Weights of a small mixture-of-experts language model, trained from scratch on English Wikipedia.
Size: 14 layers, 68.4M parameters.
Below are experts of layer 6 (counted from 0) of a mixture-of-experts language model. Rows are named router (the router's row for the expert), gate (a neuron's input weights, with its number), up (a neuron's input weights, with its number), down (a neuron's output weights, with its number) and show model dimensions 384-511. Each number is 200 + 40 x the weight over its row's rms, rounded and kept within 0 to 999.
Before each expert's rows: a language model's description of what the expert responds to; "raises" lists some tokens whose logits its average output raises strongly, later layers aside. This comes from a sample of Wikipedia text that the model never trained on.

# expert 14
Description: Sports competition terms. Words naming sports events and rankings, such as season, Cup, Championship, League, round, tournament, usually after the or World.
raises: ",", " and", " (", " in", " or", " of"
router,188,183,233,206,185,243,172,212,226,177,179,186,158,234,183,143,206,201,175,204,205,206,249,214,197,203,146,228,212,180,162,197,187,211,163,166,293,195,188,162,142,257,183,135,222,228,108,189,172,191,196,195,264,174,173,148,210,244,167,253,200,299,145,152,193,254,231,183,195,267,257,219,154,155,232,254,153,202,172,184,221,254,177,209,266,148,219,190,234,205,174,195,159,196,152,130,300,218,185,181,158,167,163,148,308,203,155,167,215,125,159,217,242,199,187,156,216,226,157,169,262,222,230,122,204,185,163,170
gate0,201,162,232,183,179,167,229,200,240,239,177,233,206,218,259,106,154,246,260,195,188,160,191,232,232,204,282,193,211,195,174,193,219,155,147,181,226,219,135,192,123,245,172,241,215,238,180,199,181,208,255,230,146,246,184,159,201,288,235,233,185,176,187,165,146,219,295,158,202,236,225,157,171,235,209,256,175,180,169,231,187,187,228,143,163,231,247,250,251,242,196,205,149,179,190,254,243,220,151,219,255,217,287,222,220,234,148,217,151,242,218,157,257,164,173,184,201,172,146,159,201,195,197,155,190,224,172,175
up0,213,199,181,230,149,130,220,134,125,213,238,230,175,188,241,208,131,179,225,173,214,268,266,178,302,193,196,196,254,197,156,221,292,252,215,202,162,284,174,231,152,243,180,184,204,206,188,208,204,214,203,193,176,275,206,201,229,236,164,239,243,142,133,172,169,304,222,203,192,233,187,190,136,265,156,256,157,169,145,144,167,162,184,187,268,200,149,189,212,219,209,189,180,250,158,212,192,243,272,190,176,168,189,171,186,178,269,194,196,178,166,175,237,209,176,235,192,240,181,180,242,155,214,202,201,208,255,252
down0,267,223,233,278,192,178,158,234,198,189,212,175,170,201,200,210,133,210,225,219,211,131,275,243,117,205,243,242,237,249,251,230,230,222,258,184,167,213,213,230,184,157,207,136,202,188,183,117,191,196,200,209,205,192,195,173,263,209,227,206,164,196,204,223,232,143,131,234,207,216,162,182,155,218,202,253,165,203,252,137,137,211,187,204,251,174,187,155,275,201,170,166,131,175,170,203,157,172,253,204,197,262,158,214,217,223,158,155,178,169,252,267,225,205,167,159,165,257,140,176,273,184,237,255,212,230,161,193
gate1,165,270,214,102,189,206,190,197,191,203,246,187,212,220,133,178,198,224,244,249,154,233,225,200,160,216,166,134,230,160,188,257,165,234,199,296,220,229,186,148,128,76,234,70,173,196,185,134,233,154,165,179,271,180,183,191,232,217,208,163,218,154,220,161,169,177,239,241,177,176,178,229,207,132,240,227,215,244,264,213,251,178,191,171,112,157,192,190,248,240,139,208,142,213,232,252,251,284,80,156,209,147,222,216,197,176,160,276,229,207,213,196,212,189,207,120,216,184,141,197,259,230,224,213,145,220,176,227
up1,226,124,226,315,215,150,250,146,150,164,145,209,231,205,173,220,145,145,222,212,174,153,274,174,245,140,255,233,225,163,133,253,268,108,201,151,252,171,181,135,156,146,267,163,235,188,242,261,282,217,235,222,206,165,210,187,194,218,198,142,183,180,227,169,185,189,209,153,217,182,219,178,165,251,232,245,117,220,160,234,241,188,212,223,185,221,204,164,178,298,238,192,237,117,241,137,197,153,253,210,146,228,173,119,193,214,199,117,228,186,250,238,128,223,234,173,196,211,217,155,192,203,193,179,177,170,257,233
down1,217,176,236,220,223,213,210,169,239,198,224,207,203,211,186,218,193,162,188,211,247,268,182,173,218,167,250,195,180,144,154,204,205,247,134,250,165,195,82,171,148,211,207,255,237,270,250,205,197,207,238,202,304,133,95,218,113,175,244,171,247,173,300,211,214,326,205,173,199,199,143,224,219,225,185,213,213,224,171,183,197,233,132,247,243,224,231,183,213,93,264,186,201,214,162,197,178,137,171,243,179,209,204,200,188,163,242,249,186,181,219,207,106,263,223,207,186,150,230,179,139,192,243,174,250,232,173,200

# expert 10
Description: Eras, wars, list dashes. Dashes opening taxonomy list lines like Kingdom, Phylum, Class, plus century, War, and year or number pieces like 184, 1990s.
raises: ",", "/", ".", " and", "-", " to"
router,260,189,202,182,173,200,234,214,206,170,200,276,165,222,218,198,252,207,187,166,167,168,143,245,259,161,181,231,167,190,173,301,271,188,200,240,175,227,172,133,176,191,225,182,243,215,213,198,260,253,232,264,280,209,98,131,174,212,229,193,216,195,146,153,267,219,246,227,189,225,254,169,184,172,210,226,160,165,221,208,234,208,164,198,228,246,145,236,119,198,165,235,142,211,185,226,274,195,199,132,125,187,182,151,220,229,229,230,227,157,213,259,260,252,180,116,216,211,195,198,223,153,173,199,173,241,177,166
gate0,255,181,213,98,228,154,268,214,151,189,240,222,193,227,277,248,313,210,252,148,166,269,228,149,153,149,221,304,143,265,203,151,231,244,275,227,233,261,180,107,224,139,134,226,192,124,159,202,302,195,202,190,221,189,204,184,155,168,213,114,155,156,208,177,197,146,169,127,127,203,211,172,173,207,176,195,176,157,190,225,228,162,104,232,165,186,260,207,140,205,119,225,183,191,118,252,187,116,112,237,143,133,158,212,184,235,133,176,214,224,201,223,212,214,180,175,189,255,137,193,164,182,206,166,191,157,154,229
up0,171,212,195,184,216,189,279,208,135,214,234,253,255,239,220,231,222,203,257,192,227,219,182,252,208,162,232,218,170,146,215,161,198,265,199,225,192,288,325,200,182,303,248,194,167,89,122,181,215,128,236,219,262,221,226,229,110,210,183,185,149,176,210,168,156,205,199,146,172,226,198,159,186,232,284,166,187,173,250,205,154,178,208,228,164,243,168,184,201,238,130,245,270,262,220,257,188,193,178,166,159,210,154,161,306,203,165,163,203,294,203,185,205,179,216,178,227,241,177,142,210,172,236,206,214,166,169,215
down0,218,223,168,163,167,144,207,158,169,217,203,194,207,193,264,241,162,237,254,248,257,231,225,179,167,89,195,181,283,263,185,217,222,182,255,180,228,198,159,215,169,203,122,193,281,246,182,127,198,191,228,158,175,122,176,153,165,199,103,190,139,190,233,136,199,222,204,91,204,264,206,193,151,198,166,225,196,187,227,142,190,192,180,212,253,147,161,201,205,248,181,182,203,203,163,130,246,215,179,253,226,190,246,206,202,143,182,154,261,223,184,216,226,221,185,163,234,190,253,236,202,241,252,244,222,180,197,241
gate1,173,156,235,195,206,204,212,170,146,213,283,212,205,188,222,143,144,153,230,259,204,166,226,169,205,107,209,256,155,335,131,152,138,170,201,174,278,246,209,205,227,262,169,223,237,95,181,214,211,222,192,133,184,170,235,137,214,129,157,195,152,201,155,192,190,216,179,201,161,186,215,202,176,185,197,139,177,239,170,258,137,237,275,198,235,281,224,291,167,205,247,193,174,177,274,310,273,145,228,187,190,222,246,168,215,233,185,221,121,155,255,217,192,156,202,193,242,247,225,171,202,172,172,222,157,192,177,221
up1,218,174,206,226,164,220,230,141,132,179,155,249,254,212,245,184,216,140,160,174,192,197,151,214,167,252,235,212,159,170,145,197,151,155,167,143,150,222,223,172,187,204,200,158,181,196,198,199,237,204,211,142,204,247,197,220,192,168,159,232,252,153,221,139,182,239,228,226,192,255,223,265,167,118,186,140,134,187,223,189,197,99,203,159,230,234,173,216,201,184,191,183,167,250,213,184,210,188,225,203,163,225,178,209,153,151,261,200,221,183,192,183,188,231,206,192,160,185,238,215,201,197,146,159,265,230,127,131
down1,132,215,263,184,221,211,201,233,250,157,276,242,185,251,224,112,266,131,210,227,200,237,247,202,214,208,189,153,189,185,173,201,198,234,157,164,213,187,165,184,232,220,167,280,263,204,167,206,197,197,261,189,155,205,199,188,213,193,178,161,169,226,210,243,203,194,206,134,265,187,156,175,146,211,241,236,251,134,216,220,176,213,177,196,192,227,241,231,271,165,178,198,177,193,234,186,247,248,262,215,210,147,189,153,204,70,169,162,171,140,227,234,174,239,182,158,251,217,205,190,153,212,221,195,209,293,147,160

# expert 17
Description: Sports table cells. Numbers, scores, pipes and position codes in sports tables and squads, such as MF, FW, GK, 0–2, Go-alk-eeper.
raises: ".", " (", ",", "'"
router,269,248,280,162,211,204,230,101,219,142,169,161,133,220,187,132,218,210,159,185,198,219,233,242,243,221,151,193,244,155,145,182,208,177,176,121,229,221,200,172,128,200,231,240,214,181,173,192,180,190,139,241,249,138,182,220,155,245,190,205,270,234,164,213,173,250,189,223,193,263,249,228,155,180,204,230,254,277,271,260,192,191,185,179,219,170,212,185,199,221,193,122,157,239,191,195,243,220,202,200,217,238,161,230,198,221,179,195,246,200,195,187,258,195,202,248,225,220,166,202,253,222,297,143,281,203,153,141
gate0,286,197,188,216,244,178,201,260,191,261,251,205,195,214,246,148,168,179,221,159,244,201,150,181,135,226,173,246,190,250,165,269,151,187,79,196,169,152,221,211,206,249,186,176,220,130,126,214,173,180,190,205,241,174,188,199,245,237,174,243,240,155,233,198,192,204,256,250,106,162,250,259,224,187,176,191,192,130,188,191,213,175,276,183,128,186,179,233,160,233,212,207,210,115,253,203,182,207,205,236,211,166,246,271,233,201,169,172,208,215,169,224,215,175,252,241,244,175,169,178,133,145,236,147,243,279,269,211
up0,264,191,205,289,215,195,219,193,198,207,219,194,197,166,182,173,243,163,207,201,267,246,222,225,156,210,175,215,253,233,183,204,179,191,96,238,178,128,257,258,191,193,219,191,228,224,139,239,246,131,220,137,221,161,184,257,229,236,189,198,276,150,183,212,170,228,190,246,165,243,196,169,235,232,203,254,203,126,251,181,154,202,193,281,268,166,209,168,196,194,199,197,139,164,250,160,142,244,124,258,227,176,192,270,209,256,204,203,227,207,184,191,214,134,267,199,205,155,152,157,143,203,220,267,253,207,265,221
down0,178,178,103,212,141,178,217,126,201,235,218,167,209,279,233,203,191,224,217,240,286,161,199,219,179,205,251,202,210,241,152,277,83,176,197,180,136,231,178,203,173,219,159,226,200,139,195,182,196,175,184,227,251,132,176,154,195,190,198,300,163,130,196,234,275,162,118,184,183,154,219,293,180,171,166,233,212,224,209,180,131,209,204,162,207,221,184,144,224,205,234,235,181,166,176,224,236,211,175,210,190,155,286,189,230,215,114,166,202,159,124,226,212,249,189,241,130,200,256,198,223,228,199,191,171,176,194,234
gate1,246,152,155,176,210,214,183,245,258,190,200,172,165,302,208,206,172,147,211,213,257,151,170,217,232,249,113,180,182,193,207,228,159,203,285,231,235,235,192,259,173,217,206,221,170,165,285,156,175,236,219,267,241,119,252,222,152,180,238,215,231,192,153,198,267,207,243,215,244,245,135,214,192,190,197,190,197,126,207,212,178,234,140,251,218,188,214,277,208,250,197,135,171,184,203,171,207,183,146,218,186,186,280,129,149,202,182,223,213,256,215,189,223,180,247,193,249,193,165,174,212,201,222,233,300,265,186,201
up1,264,137,155,185,233,262,262,160,239,153,165,207,175,233,198,269,132,208,233,231,230,210,239,225,308,202,186,203,156,167,223,278,182,170,210,234,240,213,173,253,183,165,171,168,176,115,157,219,142,270,234,246,188,162,199,188,178,127,114,196,238,160,186,253,263,226,191,181,182,247,163,220,170,254,246,210,183,179,244,248,159,221,229,209,191,191,195,141,202,242,225,169,165,196,128,148,261,212,191,266,215,186,221,187,221,235,125,189,254,160,147,243,257,203,243,234,208,212,204,212,182,154,258,206,230,247,204,174
down1,237,174,186,235,262,182,214,165,199,160,212,137,154,205,152,173,179,166,241,169,262,227,171,245,252,213,199,132,201,226,96,219,244,316,130,155,244,315,210,232,175,115,170,147,167,168,146,194,243,203,221,243,228,216,227,249,169,82,172,204,286,224,161,173,124,153,210,267,198,207,191,246,230,238,172,163,268,251,260,193,217,229,199,214,208,229,166,262,229,202,174,121,183,258,242,175,271,218,221,259,252,234,199,168,175,213,231,96,185,174,170,119,192,208,175,244,158,187,261,172,166,62,131,207,159,169,278,181